{"num_hidden_layers": 12, "experts_per_token": 6, "d_shared_expert": 64, "hidden_act": "squared_relu", "router_score": "softmax", "normalize_top_k": true, "balance_bias": false, "init_std_router": 0.0128, "norm": "rmsnorm", "norm_eps": 1e-06, "optimizer": "adam_hyperball", "learning_rate": 0.00792, "beta1": 0.9, "batch_tokens": [65536, 131072, 196608], "max_seq_len": 256}
Below are experts of layer 4 (counted from 0) of a mixture-of-experts language model. Rows are named router (the router's row for the expert), up (a neuron's input weights, with its number), down (a neuron's output weights, with its number) and show model dimensions 0-191. Each number is 500 + 40 x the weight over its row's rms, rounded and kept within 0 to 999. Numbers have three digits each.
Before each expert's rows: a language model's description of what the expert responds to. This comes from a sample of Wikipedia text that the model never trained on.

# expert 47
What it handles: Copulas, conjunctions, adverb endings. Mid-sentence linking words and, was, is, as, been, became, but, plus adverb suffixes -ly, -ically, -ably as in commonly, notably.
router:521476470477541474516460468465538511488467501529490521439442482465435509516529438523501477481446483556448548533545505540502504607485509417482537494494567460532501486543497431517459449517489508521461476497447466625544477433514509449447494492469500495454435536507492576500477473446502418538545454540435493507515502486534513564548454451512484437424486478554506544517472492476534468482528506543494530428491530477486556396517520548498560486503553449522365516470536480479559464494542541520513503544464474471564494540530518448469536522457582496463444544442532524570517551515547487502
up1:436472422514487460443489486526444495544464482489521488480436538504456463451504456497468474486482526543523509520567513425510497495562554507514496502422530526463521477455502520529631584463463467575528493499550497446539516484498501424502450528478509483484525472480502521501493451489459518492466468402481422501435513509422490485457506535503553502500457437499489435469505503497519491504453532483536547492553510490468529477473446460510508469496465499561452577450470537532444544514481459424494532444524537540459529382433543541513472450485564409481581508509454434505540447499429544446
down1:523564494519518494546554554512499531506546531485444471459534537514454515498445515525424486431481464496497424435508508510443559541548447584538493528535550573457562591542528499468429480506545486485546475484477479539463502500531495466535415520500484626520495529438504480487538501491567514542537512481458461459540406503507541571501560466491478498579490514547558506480511515478560509441514516497447467473397464472417531552473473500533510550504541447530478527499555486501521537494441489518562509511538499477521524546570523500468467513434521567541524461428475563504432490517560496495

# expert 14
What it handles: Units and head nouns. Unit words and nouns ending a numeric or descriptive phrase, e.g. km, acres, ft, votes, yards, All-Star Game, plural endings.
router:467499538466491426525497464428576442548490559570468538432438437536519464494543536494514528526471560542458500561567483601461393588488476444539538587479524509488550572544522449466416480548512520436419495482545539579527442457504511500479448525459482502486475537511469506498493552466525461540537446514461523560493470522463545498520504496506506482492496527509484561475534539449490542513528492482492524457453502436475507483553476561505541486467562493467452536520539523519541447544517522546538480465452473488519458524533520489464510524518572485428556496484496539457503494435530406448
up0:495517461435521549418480485510443589424539489503488470513488557513513552405503546500420415565512500504481548557513540467541415470455500475521502460456488464486434480480542412466444512516482441425500487461508538489445520484483500435544499504513468534406476456444523526552481593531506503457491506494464532478516478555455520531507495517524475505437469453551588507456464458478544529509454503507466545496417529513513537532481526478552422473547493507542497493485512591472520504575490462585543499470520456476508441540500539531573495502463573503540482528531500543577523484541476467495
down0:509510420460478518453474547510421490462524472531579489482562487439511529537457496514529557523515586509500449489521549515506512429447489520491452407546462498475416492478439544543500495487542473495485490484565462385526461510543486571558528563564521542485555495536512497453514558505503624472536564515500530521512506450535522519454463540520566455574503463488457487526459509584451514516431501472502505429536483532515391474492562441538527489505456528542533467453471465501441524512478471490509499511497508431514515511512504485535555466536480583463507438485491519423500510522510572512

# expert 29
What it handles: Past participles and verbs. Past participles and main verbs after was, to or also, such as made, used, called, released, won, translated, portrayed.
router:521512508562520466547469506494573440479482528541426506465493460510456560515495446497484528483481546456527505466520510549472456603441487492509531532515534553535484546577551472486515441483490509472423497453530507626512503451504517458510491510475482544484454546536446540542485500435545378483507522516451489489471452520478538519534506464496452506476479475549555610514487482523545435504522456465461465492506577417469494470494434531517485528440531538529381543460514493467503460531468551542516453594495470443518461544475509451451499482434553501455483513528546507522504503495561428523
up4:509467526579483486563473526597573456493533455504453518542543456529486532475450512479511480480490494420555511465585477535511521518431454533495513524505469555487493486561491486422473429506493490442451526488553525507506516529526506484466505464530500520526464552530462491593523482509534397460494537583432545432516402588493463524475536456508459529428542500535554574500462483479497519547519444456585515471515617501499463501487507509488458546455500511442498511564597479481485506477484511539468487444566524474524509505476516453492474537427514554520453488530552543535528522513555506538
down4:595433488352382454510508476386419473526478576548429485557489493499535532493451525535446516515474507509488490546469494483465452517524483422488497449482489535470454484456451535595468455493494503496532512473491495512461509469516544508492478488516513498469509464471568530446425621517457492456458478446514493513524554449557544505437491516513499457528448531529504474501490496458424476450470448449524522507426468503537564535488485450526428540549475466480517522480443532524468501503482511469506463545486459487490534498495502509532481495553457460557490544542461433456531466473438534464

# expert 5
What it handles: Possessives and nationality adjectives. Possessive 's and pronouns like his, their, its, plus nationality or national adjectives such as American, British, National, Moldovan.
router:513453456459551441505525534432509478523508488531447492427478503460460492477496515553493529519490615494458497534533518613444512586468500406555562552445498524515523541518515515508449519465429482443506499465513481609542499506531532453460508495457483536495471504494503464524421490485449523515592453485493509509497429522567510559516513474522504427510507488518533552449536477520522444437464471450462469490457557483486496422539499494502490482462550506523438524453515494526531488541468498565528516610481472448553487536487569488479423481465556573466433512502502576492498498458568498541
up5:495484517464495498493560513463576528542508463519555494409438534528505456419489520528565495472491604526563517490546513477466471484533473458507488499532432438525515474480480476456524529501419482535490514464489577550477472493455549507429430565523509497450556566495502460529435513445407510475461495450409478453536456464550476449439514463550472422479507507504509532489604523515570499447491456525453482465500518468446514520540538506525460545522475567500479521568487428501486485521448539554517488553526577454474534491526573428432492543532516558494571492514480500523516484532461492512
down5:468452501553425516515505465506580565460571455557562533580405516489545531483446432487522530462534519477555555455467445495484533515539441515445531560493472475497492447464565470489501504524576474534511489513483568482416474504552503537423450547505490459472546435552449446461516420504458541509513512509486492466493490459535497464555551539468496488477511518497542485504476473568485490548465580515478474466511504439481537513500495525481486511569502466485466552416465419546425501479483501418564527560533552473514571420527479499477498544503529459524463460408487472478479494523473556509

# expert 57
What it handles: Places and region codes. Country, state and city names or abbreviations after commas in tables and lists, such as NY, France, Texas, Angeles.
router:550504450473515410487533496486511503484520486610466516450447487500459576500514492514484507542450612497435482552524510537426413528508496422587530594432480540524508519525537453510453458495464491455484527479493505526525464546568470481460497553409418509512447476499520507480435540482488467530530492477461552561514411500502524530563498459508517461441478539502496496517530521495518498509500467474476529422476537444488498435567532538452489439453516521549435537480489540521500478564491499573500509509511426472566524545466533506499518517454604500410522483516496502535522523443543469509
up5:478542451554519426590503535530410485529426520528521539476414524588522569528470477516466578482516543535566461540521513486582465521453522441465483472520449477501490496476525561503424472462545527535507488541450438510500567488546553573486446504523487543541501476507496511469435466499479509583476449460517454519436478591457495483611479509427561555456455560524495462529484487528473531431475518490497519433507501498543502545451489502510406568489485482538510495491548513506519485485479562541510515531479519500462501515479506542538540454519507470573464487560518476538569533535475496568
down5:493512589516477531462479500524514535486535451438433485535499460430541468471484521539514545527473410531548503467465488491514514537538548451472461426509513530441546540510530437528473469464478534503511479470495422527475560521433550510509514443575530533490492452485502429534545488544468518548497536512496487508478575499491539487459484462489541520487524471533578549558484443429496490490562503484489577568466488551451487554539489559429555501457552459478538509493549451485534393516523550494471568507407420525556436542506424552485493491526466504522486517498487460547462545447404534502

# expert 32
What it handles: Months in dates. Month names after a day number in dates, especially birth–death ranges and tables, e.g. 8 May 1882, November 5.
router:514514465460525384507531469467542471514493475620529546453452515469485487498542478501504469502453529551501432541529518534453480528413464489524534500509492514531516534546505383508515471465471519482404571452475540538518475408551506466521534562477468479498483536522429488513468538518490483498526481542461529529527483464487560610537459498512450458482465516546496498461510498456545516470531436484466529456510514461453491455529526514447538463479588470507423576481492483606538470581499515578562476611479436476500462487451545487457504502511535512466515516532445496488497483498541459521
up1:571465458525506342457487551536468511534511496522546483513516509563458521491415534521486477512453464466511528503454438463555543527544521475471497534465523478485527478489475526484522520527434488482554442476602547505487538489509471525449515545465514451459583625535531435491439599555534516486456447512464512489505496453466499503474506532475525448505472479499495502476467422489441558511571562511533479521475509556534466503515495489504512447498500510529492521549471517443482506451606462503579524544479531461456459506451539480465454553486575547460481456481501496469549534561570480554
down1:482492530481400549534450499477492495459539545481482535509493390506495534517485553486474497490518421513533542477460514438540437457486522529544488478549542475473475497444446521477532487520536450466465444479516512460545357449404471468495554433537558582454539518529522518461544494496598503471461470529550506421466488531514508572468460506547467499486472509500480500452488523555531513444480470505531509508532565582575492461477520484493517498529498486508511575506512460543538493504453482524522533429456533449413506520422533540472527479494453550528506548495526478471456533532412448570

# expert 4
What it handles: Sentence-boundary periods and prepositions. Sentence-final periods, often before paragraph breaks, and prepositions such as at, on, during, in, often sentence-initial (At the same time, On 5 June).
router:552506468438539473485488471511534492544481511568493566470437458473518473480419530548560486522497516442514454506541484522486515533509473455592515525445484475506523560515530505509463382523481466498484537434564517598529518531495548478514509514492480508479514505502486474547475497491505396541523473499461488533496504449536542526539487432483443530473530471538527557530571552519539493442598412464429544440521448415470490467522501524497518474472546498520385486427512456560493430549495521529507477541520426466480495587438581500453491500491505531499475459496481527518527546511574452503
up1:482479532548619514505483526524505499506560482518479558489427395496533473460415487560480423581552475504484483490528509513555510480451469483511531514427503471465519524486492452469458508508546427477512493480505518469526503543464450450504515567434437504513524512475498531514442404487537525536493536468502499544422489452453482459589503476536472503505530445489507518602495566518493471482546501588529482503505471476443515503416565555563475498450544508470517520505450428429439458494490567525509449541507511488440524467456448445435440448485505500476460508413508497527537539479527534468
down1:412504397482503472533439465492492490467375513510490474437527447501479582476538576469508551496531492579462451473484512540452466461488545530501529573553497479450497503465451443537451494478478481520526457428464497512515466485489490516556461527564535482540574516501568523468476640421454530457506487493521553484524507496525458509464573497554502491507492566467469459472497517481472544520546496463522462532570516555459473525535546483512506489550511553447547453480521494461427512518497548484516564567444505520499501459501510569524536480479424548522583535464493512504569457462464500526

# expert 27
What it handles: Determiners and adjectives. Words right after the or a that open a noun phrase, such as this, new, small, same, other, tiny.
router:544506469485566489488500517434541531537478505523450532411448483488454460504469480530558536534469558492492485548522505594439466623496496456558546489464528529517531559515527487526510498521467504511516531502506444608520494476537586483495492535486483554467476487443470479464435549474474482467567465531481539540520444500546587536502546474488457473477510468507535573493508458497515479432508506415506466494471575486496508435561481522468488459435539509520364537438479476509493510540491513516529562596491449434495487556479566503495472530447522546423488514493477556524466526475541480554
up0:473547504546559483473465469496529499569541463491520493500528567511489466471463456482445598479503535456489515510480454545461420520445460534493536455518520549576455436504546553500534492464481566502480528412480560552506517499497480560518557448527513491528497468494455408379470571476496509479524506514536478545576490529556470434472439446449537488438520406557426539513547448533539532460486512497531462499555538506528473447539467455493465490458517523570520566513501464471495489507602537515491537550462524496488443500517485511547509494443490602534443529483547494500525458525477496538
down0:558528494532493518470517539500501531448566433475487560462505467491482509459521540502477534488532507441498552522570448526483541520409463516430456483512519475484504502513444535462577567503523541546588497526562536528451508575490497588506531524499521557534514504568485414444493458500529541540414511480500516499516484423557470484438508482500498477515496481461513495544526507603520487461470498534543402531452499479524481466533429487507456494491554483473429478414525500477450532573562473518562529558453506444565470493519549463547489483449531554512535539534488567480511448569509556570

# expert 56
What it handles: Row and list starts. First pipe or dash beginning a new table row or list line after a line break, e.g. rows labeled Bronze, Receiving, Total.
router:510476506445537430574476454458554498438516540643505520415482461481464487542527472534512528504501510515506482527526495542444457559477485399552518524458518527519544497501547455494475475496504534491475479431553525615542488492547449448491520543452484540477513531496473505454449544452466485485550502512445512509544454486501546523568529428458459468507497489536504547561558509463510477456544442414473509523475516436501526489552498535525510484493523517554491572446486425575526459502504529525532534563464478446549443486449515436492485509457533491519536466512500519513502574417599455469
up0:459463517493497489443461463442496476501538501512533514473508493544562535521532517521499474535544480468501517473606465491439437466538564533474477559548429464559492506470453510533508556470476531531487491544614437549541586543496472526564469598483481540491521515516455542458452475490405479535473402510485470550556526473519483536530487504396548506474494543489498560510530514503498552539506422490493499534501484591510455514591443504474532449470440459535505518468463488541574454484526461423515452551499525474515476509496504587472446503530563478508492479469576481504486522464567473510
down0:499440483458484515576478464519422576472529541472523484590479524549463532518459433524513474561582390478488457480478475412537516502524418513483510447559459536470534535522484441548511516532448489498484552497485506512475534528460537496522452543512535472508543497559465491560560577517580481532558466452525456511593498497526523541436480503526490470508524460362495525551543505502439577502503480522445448503415494524487532487490558532548429451487493468508568531446540504503507455467475440530510520591482519505440476477474542455517530465516460481481508512537476517488465505534489526542

# expert 53
What it handles: Coordinating conjunctions and prepositions. Words joining noun phrases or clauses, mainly and, also to, with, or, but, including, alongside, &, often after a comma.
router:542459461456567434548498459511472518489479548520489519472453465515412549480490445539550541498466498511477511533536487548461508559461543424482571526489519519565484464557502424519467447576439469502425530427521510579492451459525509486434525504490456535481472555480514513472453487477458403546529490477454473498554528502545563478551473493464500491410478442499542548473544493444541449505566493545449524415468481476485549419523472506491511476532534463512397504467566468554509453567535489502468476507488460459543501493497583478485476513427545482503446524429503533548479546472518487537
up1:445573451591585453477446530532586542469483540496495472515567451499572588598564457471506477452505462472454549540476503466523522519486494540565508491491452458446512498459433527600525476525510504530565491498497501492438459522489480439492475512491518487547498484525474444530503528494505520513499466466454457524520504488543502514522470528449516517502481505561446492549510528610474433511476526479452558472515467477444527447529473468514510552474512499494494529447517450485584445457492556484520479518491440495489582565540410528421536433499484505476454507514480469483527472449568393496
down1:491455543451383512586520501519480460491402507432541439499495467494557552489507475476472496552491402548458461478493508466487447531495495479394419484595538562489462465526466481516524504488536493524540478434483525445471481556438483497574444421539550487453550531565510508516479522480481547446514560411499537541481526553498455524485517493483512505550495456511480516485537505452435514533480553488494427474618515493558461466546516478507462544482531505496486517510541440546478484498516471495508528531509539512465499505525514575494486541516564488488525564482507426440531437490481559560

# expert 17
What it handles: Subject pronouns. Pronouns and relatives opening a clause, often after a comma or conjunction, such as he, it, they, who, which, plus auxiliaries has, had.
router:536494484544521476489489396453505472525501479571497561433508513464511554458500487498532511508445500497450446531567525510524481618438474479540501550497510553536530514560513450470447394492499521485472551461521577579554459494510497475438494486487442501479467547475443574488479523456450427529553490553466554569539548508448483548554491480478455498471550514534455550518471451442547514489552464542463537474496482473491527383565472543464528508450477462537392509490481486495533458472513530545489558482447456483522487520491551465527531536453529512497449527453558507478511540446531450529
up1:465487502540606508512547436558516393507469521511522551487494511541498567425474503503523499513514540503477466448551585532523495482482498478515527534514473569556526454548485477527542463585551491485494534401479505518477514571487479495497521510414484455502434476508451529431488499459498441493470538530469549496446501516447463502539449525513526494547481515481485492498510508484482524380431488537499473518565491514556522542567523549475478573474484499586446534517454482478509406457416434489486501462503470467465437478553526477567515578534525535519467509508449394469465470452501518525
down1:554429486443475471556487541482460390474466509452478507488506560441569528442509510511536504458516545520475513528453615519555478460535532461461514467474516457488500484443488489515503476511588563486567514476456486512445529483547456553510442521520498506525522489550542541446429534518480540526476475433478564485528467467479524469480496471516512454536473462545478466503522467440524508539493435501530505506596463449460540471417529452484487456486538492539548367557522402443540464481531513438476464518534442464473500531497457461479510457583435484533531468484535514475508458527456553530

# expert 16
What it handles: Commas and list separators. Commas, including those fused with quotes or brackets, and table pipes, at clause or list boundaries before and, but, which (local, AST).
router:537517500474531360500519474421544459495502506555457571495459424509512505494512466534502505511524549556507525549499479556484443613503483467510500527449520462506544489502543480547486481482457482494398501494504487613539478471477488519476520583466419481445505513477513573472479521475450450513470507512452444533496460513487545544585446462473499484446525495543488557484484499506497430442540500504444531450432544462497498422471481499416522459520506534497447566462457439566499465532497511504571503512478486498526424508436521446498509482481589451463523501425532517492447505476569482473
up1:566578543530516576505530500481521601484566548476421469486500496486562516488408481487484459498552549502525504485450477500513467511495505568521500489515473436396555452517507503424527515436527503470547493474514581515561537499494499507513551443514495447457475499536577450500587541442485520493479494493533476543471444562424479462549493518520428445433538505449487499476468504480485509462541516491479481548432565569478496478438504479413512464504446494490506561482469504490497462531485529523482571536508551458523570475494444455562436484505460481542588451496523457546499505508586485539
down1:503494482465499444532498507541493422494474520443522528512511501457549498432478475477546475476528450504544555538459488456540534448542465474507561514498571474512496449499473475556496499532491505528448400485497502515466429448521468485487509478565478474473497535486550458462410523420471448463498492509435468546576510466530465458509374472514564479450488454470486561357460491478522526529533516543498496515478447492554464527441449510541569505461576466545523517587523505494454481452522506449414515483501437563479535439490504520508445556428485497497406506521497534457482527484533474488

# expert 54
What it handles: Plural noun endings. Plural and abstract noun suffixes or whole plural nouns, such as -ations, -ings, -ities, systems, services, cases, schools.
router:516511483498510454564509450476555460501464505532428525468414457498499571488487528549488483528509577520479485473499529576510389648482533489579480522491491507476539576580557438486473476536480509445453536455546482591560505447512490486526487502494506548482472512543423515478516553486522479495500462518485516524491453574522497566531449477446512517446472511500489520505555510459526501502522449476478562490498493451480476442552446542529543494485504528539471587505532508475516416503523549546608537471399427501506445530533535479483536479482504491478519444471506539473490486437525431474
up1:524513437549583502534494544475509470475576482512469414511514571511415524475519544482495503462509460485547484521498498492485470494580466509414524532555487511463578472490491525464444439539485476520492496530477503479489502510514495467527506499487510487525494431536455458518509552462509499454526468482504455570524470494528515464558462512415484493440582524497486552475483455471507452454491545504556449451500462480546560507458477490502485409542541509503500562484405544534442428475609483547549484531465543425546518536464545544506529564523554528525477589447598460453472518516481516601
down1:499507469568434594417513505576512548429547464504498515496566481452467509491556510524564510524477474428581503505426506509532507508553508457493506537498499527529588443461511547522509482503438540476513429480466504484489509561465503477440490495460516462478545495513593463501490466444557581438486555547490490500484534491555472481510535485581511579486475537540509518525462444539535393473524554478499518526502511522519466514463487465452505460515496485476502442453391509557487449515575417472541497519526509463549505469503505478522595474484543552482437492529489491531474542461543569571

# expert 25
What it handles: Commas in enumerations. Commas, often merged with quotes or parentheses, and and joining list items or clauses mid-sentence, usually followed by and, which, but.
router:576490478460541412535536447424539429495489516535439549465490435476481471494495454510516524523438538505490483485548470557426503546455529480575467560532542449466566474530531422548508432461436475450447498439484485572515491462497489498492531519452442470464468487490516550494442532457487461507485480501476493523531441516452515502588501467421491489482510449536487521461460471444500487445598482504488550418448534476528496402527446523441556506539522477496466593504488428540516410518491504525499469553489434471502518484450455479541534493497560465480494497489526481463466553531562470471
up0:500448422534470346529531484434463508479477487519501478441497459547438498483513491506504544418439527502543510473575541508451547561467462504503485528516539472453560460417521495526494481503490541456494480452529402555500540506442491533500478510523456480502460509486539510430447476506440423435483514470479461490466481490569464540466528479481500480588496448465460544499452512501514516465529526473484537413471446461469474476462506496508452489525547451527514493507557476575496542540467518492537503494524471505417465485505477505536505398523577428408525552502435496494594450510480500516
down0:532468518470506468485531613474450487445530470491520516530495583489490356496549506506460564465484454494557511531432518566456532517546473523479542485501513499510485438516498508505527494529497434458554538491484489500537463485504596466469529464525512533479458495525500453446448429502474498538553463538523503449494473467484549493544440523469518480524506455516529501536499492585517448590457554455514453469539487580449531477476494487546464514491467564550494443478515534481565597535524510414532455464543525499497488507493526561529511446564529575375483592477464519503493483486513554480

# expert 30
What it handles: Place name endings. Last word of place and institution names, such as York, California, England, City, County, Beach, Union, cathedral.
router:535513484449570448512543482496553444516479506558440495402431481468517501520522512535467476562504637563461523555541545545504454535490516438583528535421458542504522550515562462480529514499484487449522540443529510567530475514525516414461531507430431537493465519450493488446449575465509456505503514490467532570547444479455500525511449511458519457418482488564474515562550507468526464476488408483449521505449485439468481423532497543482506432455520514516451562484477499503478415523464524578498531516467462497502470544504506507509449507490565504526505516493498549543489492442494448472
up1:487484456541452448493522492488517502480507461505515474542478479441506463513420491486460557524465587393507496477519522525499583507537551443522459447473535562451549497481538467463475522487413561523475515495558475555533513505496505480539440441482513414533545577509496485565463517491429526460464504551521550456509492435477591485472465512525513501501528426552527564598474439470524446500458527493441480505573492456484506559434484475494528476544478513554533436443498528495475533489495545449438538510499552575511452492485451554494504442482465573549476463543491438499437501559539518547
down1:513447423512421580421525469539529548460592465447602520575514489455435505416488490491446488522506439472523486466464477481544503517473528518517507475488554440458536489520568454593493507487525500518423490520443496512509429512579552502468495502485509549465559506492511454541471491514508515473469501532437521439423566478490504495491464462547514468560450541536487499539564512503436516518491529559461466530501478497527514556443483542509525472521439559518563421486501490525530474521511480479496498484472611563461560458462459544544535492465440476567468517520443503511516511483410484523

# expert 51
What it handles: Location and time prepositions. Prepositions in biographies tying events to places or years, mostly in, of, at, between, e.g. University of Oregon in 1925.
router:541500437458564487507501494534551469502515586565492509490511481458489497512494492550505543491457514495496476555477538606460518500471474415595538511454526543472509541579587485525479486483450456509466547450476541602543485502511558456500566504489426511463516508474487531499445541446462421544617500527512520552524441498488569483582484482535534451449476494527496575514545497523510459470515456491412529420463479402467505473494479501497497488500544506463454508434536509532488436499506536573498482545523496506497458503510538495484443512492529491509457471488510505525504518520590379470
up1:481473466497596487520487538525471541546502529487511522509461471533535526539395472523495531463436485527440492572527583520573488488539468502471525496493531534529479451437466469557471551476440520440436532499482397486455486416497538511543477533509587426486539506488417558461453424509548570502510533442546475541517493528486474519522577444492488490532379440489465497525512510478550551485455502431513511481484484481488502434535499519520488448445480480507522491487445569503449524480453538544563529518509465544516431490492527468507526511562518566517458458569485449471479532481461490577
down1:473419482487537465508494465459511429504484550428513541526517537519478599483494512464558507501485386535478564550560462488482471576502493584525497520501484580533508498512536459501469499503487524543488641512591427494433534510453519515509549478517492524557464601451557509469498427504493498479513505497496473408486512474455520486417467478502471512468503517492460479504526457502513530547449535470496431453539546489499548473561523422484548536424424514461509509419492538460501453500488496585485506506498545499504566490540492447453522548469523536525531468487510487544539441482542542527

# expert 26
What it handles: Possessives and country codes. Possessive pronouns his/her/their and 's in prose, plus country and position codes in sports tables like ENG, GER, DF, MF.
router:513483524536536412554492530475546446485471538585463556411487487508431528477458528490513539524513623499464484510590482574442477539430484441576516547457481550534494522509541437470443480537508532476468512463508536592518470462533472452461523496484405551520430503479458536502427513471498504527567493521493495475581463507490517521533507510510490453469518500549506495548557491510521472493529447420454505470468535487447524462497494514482524456483488538555463533455513504523523531530460461576517529521481480467546448569424518499447505535481550561480485474517526563470490517435557392515
up5:496570534469443534493525528551459489486526515506501530515512505480541566428579525448537547603430527420494464516519518553504566521497417513604508522500523488526496443491545413588460492501374496494514473516540498512436501526478482452479483497409532578495571503534540472464481519566554506509431594460494493531419417507441564519514498500505482530534457490499523492486492453532494509503498456420532541453476519449518577567532560435499507531468478521495500438494511535537518512504515483491504520525493518487511475477494493522430449490416561522525514470553528497542514512540523472530
down5:552457460522436549532461482461388528510517522385535456516505573503448507523551538509517495540508480497525455463559547489476500451454472484496474525538465521471549525454409470535521489492550531502536444527453518397493470548502474540482512511522533441473549542546599493579520562502470469511535515518510489470416533558500454496497525509566503485450424543450518594490496466494489499520603550546496533483567454585558496573542530533494487489505435510504465474581497576493588557506493494505524515505468503476471557496525490484531517521449477487504528557503554507490475504506452535545

# expert 21
What it handles: Clause-linking connectives. Commas right after and, negations and contrast words like not, but, even, never, 't, and some table separators.
router:510461514476511479457458452413510523501486481590504574408449452487499504527546480524470459504475543533488481510553505487500440581490521462530495518455498519504508453584502484514497467535478533466464479510488499611583455494505494484434511507467482513432519489490495571461484521498477437554486528562402458487539453483522503539606477420452442459481539524572500527542546460505548448483536463448459538437472524460487554481532480489543476475523508497511477540417546458526536475519545538566558563569402446477508465493475514500527483492450507507458475529466504507507496615529556465509
up1:430443480554512507499509493475494497544441531545495483518497457531457512506506521485508500400498541491574472517520474483488517469473508552535513531540523492409500494464495450457520455607473494511519487505542547567545444576531551500419480481447495491510483568478495488533489534500413472419513499517452508496516476416558485515543493490508434470520573464573529532550490422527543433407461504534471495463529456518531539556539513427541467428484483473514522456457513492457559395507492530509492556550462498457494504533515496529410510555474512569414534501528428543528467495536514431479
down1:564454594503554479482499491423445489548493488532509468513522500540474528488552493428459514491495539520495505512440502470470591497495513525452480538481453520427546531512533557503463500521540507468512462390480501493551468478497492451511425496479465453518477524482453537543434545478521540428534482541500501489469465495514464458443588442477522490527531505545510502477500491462523478531435486554617471543521512529520500568472542473522428524533548469623486499456549462444470502458510460412426543514499607435497530452477449454522462577487506521498468447448498469440513501500497555531

# expert 46
What it handles: Units after numbers. Measurement units right after numbers (902 m, kg, lb, miles, km, billion), plus final digits of years and amounts in tables.
router:528488501463594445509501451452531511522519522596478539436455491497443494467517488504553493493489616513513522585546487571434475503520459397593560577493483508490512571521517479518476495497496507475442505456553542530520469446514494489484499515463480499474462468490435512522441576462509415511608477546453469541553429481499557518535456451559471452452487509558505556513547485476559497455495474495468544478468501470483529492513535522480500445454518511494408561522472471611567467527480557556521466503441465469506488493513528517477516495520542540469467481437520510471477517537515443521
up4:499554473493465533473470522545437506504475528503531445459511425431479518485404517512541483472485604457493456488443579541612478509531480452468478502467518517519525493448590452548502487491558486424541543501512430462542511534518585504440531506432471470469537544451490532549497515490515501515511520548458533541569458395505495576510464449527553504496483494508496533598435495481490496542542473543537525539455525517595482522538491475550532407490504498485539530422450474513496505533498492529474490586446475513516513490544526456483457586553520523486470497482440496502549521494503538549
down4:485517450536470526501447520497496541448552504528564485478521513517467462522421514482488485441475502530517535516421489519497468536494497527499490479449463541498437491480477489514485458523494422533487507523497534559513468553482573516504537522430524496415520511470414509526487556494520461427483493488527467538495502467542492552506515516552534474490469413477527552490487503499485535544557470618385585431582514464494458606429491478500502505525489472447473446547504463478559586511515462487451449550579552520480540439518436525451529503437540552488532520520424502478460481589516448515

# expert 15
What it handles: Title words in quotes. Capitalized words inside song, episode or album titles, especially short function words such as Up, Out, You, My, For.
router:542541495459482468545485436490525478527487506579478514469496464500482526456503515503500541533489587474526464533573531494517460538453490452567512521508524514466488601535555432507513392541502450501484520508529505552543481464498570514513510539466475532441509548447450527496444594489471413499578504511426493538486518479461548529557476462471487469442502450597535569550523509504539475418522484438463510426472518411497516467530498490519548415481581498541464560461469436540539499506532561554577522591487471471486495527485551454504510493472552500528497462482507526506443536464509486486
up4:464491485509498529551538461475494494542491465520540516458488480506502576439478465491521479530515554536503442520507469424487434489421524485513494512534589508422441422557454453501477433530455519507496450511477489482525486531546530503468453521460524483521519459594470439414504519454374499521492483437498457499517546471539463485503455478405590539457526582496458520547520524541479498446464503519565541484527482452449608433578528472545470502498545459521488520497479475466487485468545556494519535502512498470520514534495549531541476443470573488484559516509576534446438579478510538503
down4:472477551558487557453536471605580486429599449494557539512460507520493510488452443448509532509525455465519531523458371491536484510551548471504499531557508503519528415523477490495562522444465544531487518542511505421496488462531504468546514478444508542485547532544443484486453522476547535439506512472520456518409554426532504567515549536479513586466420486476487446535508477452563537476537498511487480483523533574561487450544514513440513576451521484476512439508465538556541549450526452531462539470520558505510477445536494529475503495479575480461515519453455503516535542521475461525

# expert 31
What it handles: Table headers and pipes. Table cell pipes and header words in stats and election tables, such as Votes, Total, %, Title, plus header separator rows.
router:494497506489536459517481436455501466510426501604469539388497470502470486470459523487508510546467507503517449554540541545406426638497512436550548528443509493560551535502503409468479486574495527538434488493540480563507426531521485496501491512452471551496531503509476572497459508530461466459487475460427467547463522478485521521540485455492465485462500466540520581516547490463534450410563451481504484408475515422491456438517509525473487475524527517532503554518562495563506483543518493515578452509466416511542430521467536501431519504456494481450513501486477532496480539520518487527
up0:495439497509443558487483448505542454570427479488498533512500448532444456465543521522576467538477490489543500512489450521454443578538510513452546534511489484591583538484500491474578460504484463588470508507505492504514488505523516497500506555466447531540524567558513507476563457450515497568448429538426533434450561473542535595550455525461469543468500517515527479488541537461483548444600434502496497494510510438434454452580554473486497482518538456507520454468499526494529540543494499505523491495553507527482473536554509445428572458476505480452504463572558502506469527488505405540
down0:475515557484434505510502454505525503512567481509452498516460539513523420476539464494463516565518491513415522499436437506473464480517538443465445432522427462576467484496463535517475548498520455521493500480499556506470474522537485509520426533517478440498554516513551539511485528581521560541424473443555518502456462455491506585447412542490545511539592511511490544517471501490489508506471519522418465544526414433539414467502535457559491494520533465533527457544498488493450452588499491490397523550506531525441500395561473521553547493501423470474542511479482554497469476505528469527

# expert 1
What it handles: Institutional name words. Words inside official names of states, agencies and bodies, especially of after Chief, Republic, Gulf, plus National, United, General.
router:521449437470486461512477442477568513462473496591486555471449440465482505480485485520468481485510576470467478563466492601433469555477504411548517529519515496478488525575563459503490478505463429465505517452508529614569434495545519449470520561437434523455504517511459540507475534507474469494552502476475491553491435490506515537561504458492499457446445469511495536512570449525565465486523455481459509450472532405448496462554470461496496503481534446503457518423533494566497470533521518565601539546490461477500502491470566509451465489482549496493447447482475554527505537494568451459
up0:486430544505505483535487443495520516495430492520525479444527470473479451496502445481492470468536503500496468515506494501477470507528468456527441514502474449447564470537537462500482526515495419499526530553490541504583481526563584501449457572501524470529497552477483514553504480489441467565545474438436479513483434509468480438605508424536474432507421549473482571500546465447509459464488421534417462472484557442463513502530449474551450500524487464429505471437549565578556446574518544513484564509502537480502528441513582512492462531498557475495562442475460510558533526540524449479
down0:468495535543553551435499500420558468481502463487538521459483514456551511446465520448533494450599477592536522573610496453543532467526471490484477550542505481475513440452431508550502506512516520500551578451459531481501544515603457575489475533509539498535492502446453487507516502556465509520554504568499460456483467538477497488527552512501475465586529601441537433488551509521554491483438500478513508537507498442409528491464479505558516561469562511436530480487483535495527511514509470513537527590518539488503505480518504512459524493451592550510492512507574431536507527490416523514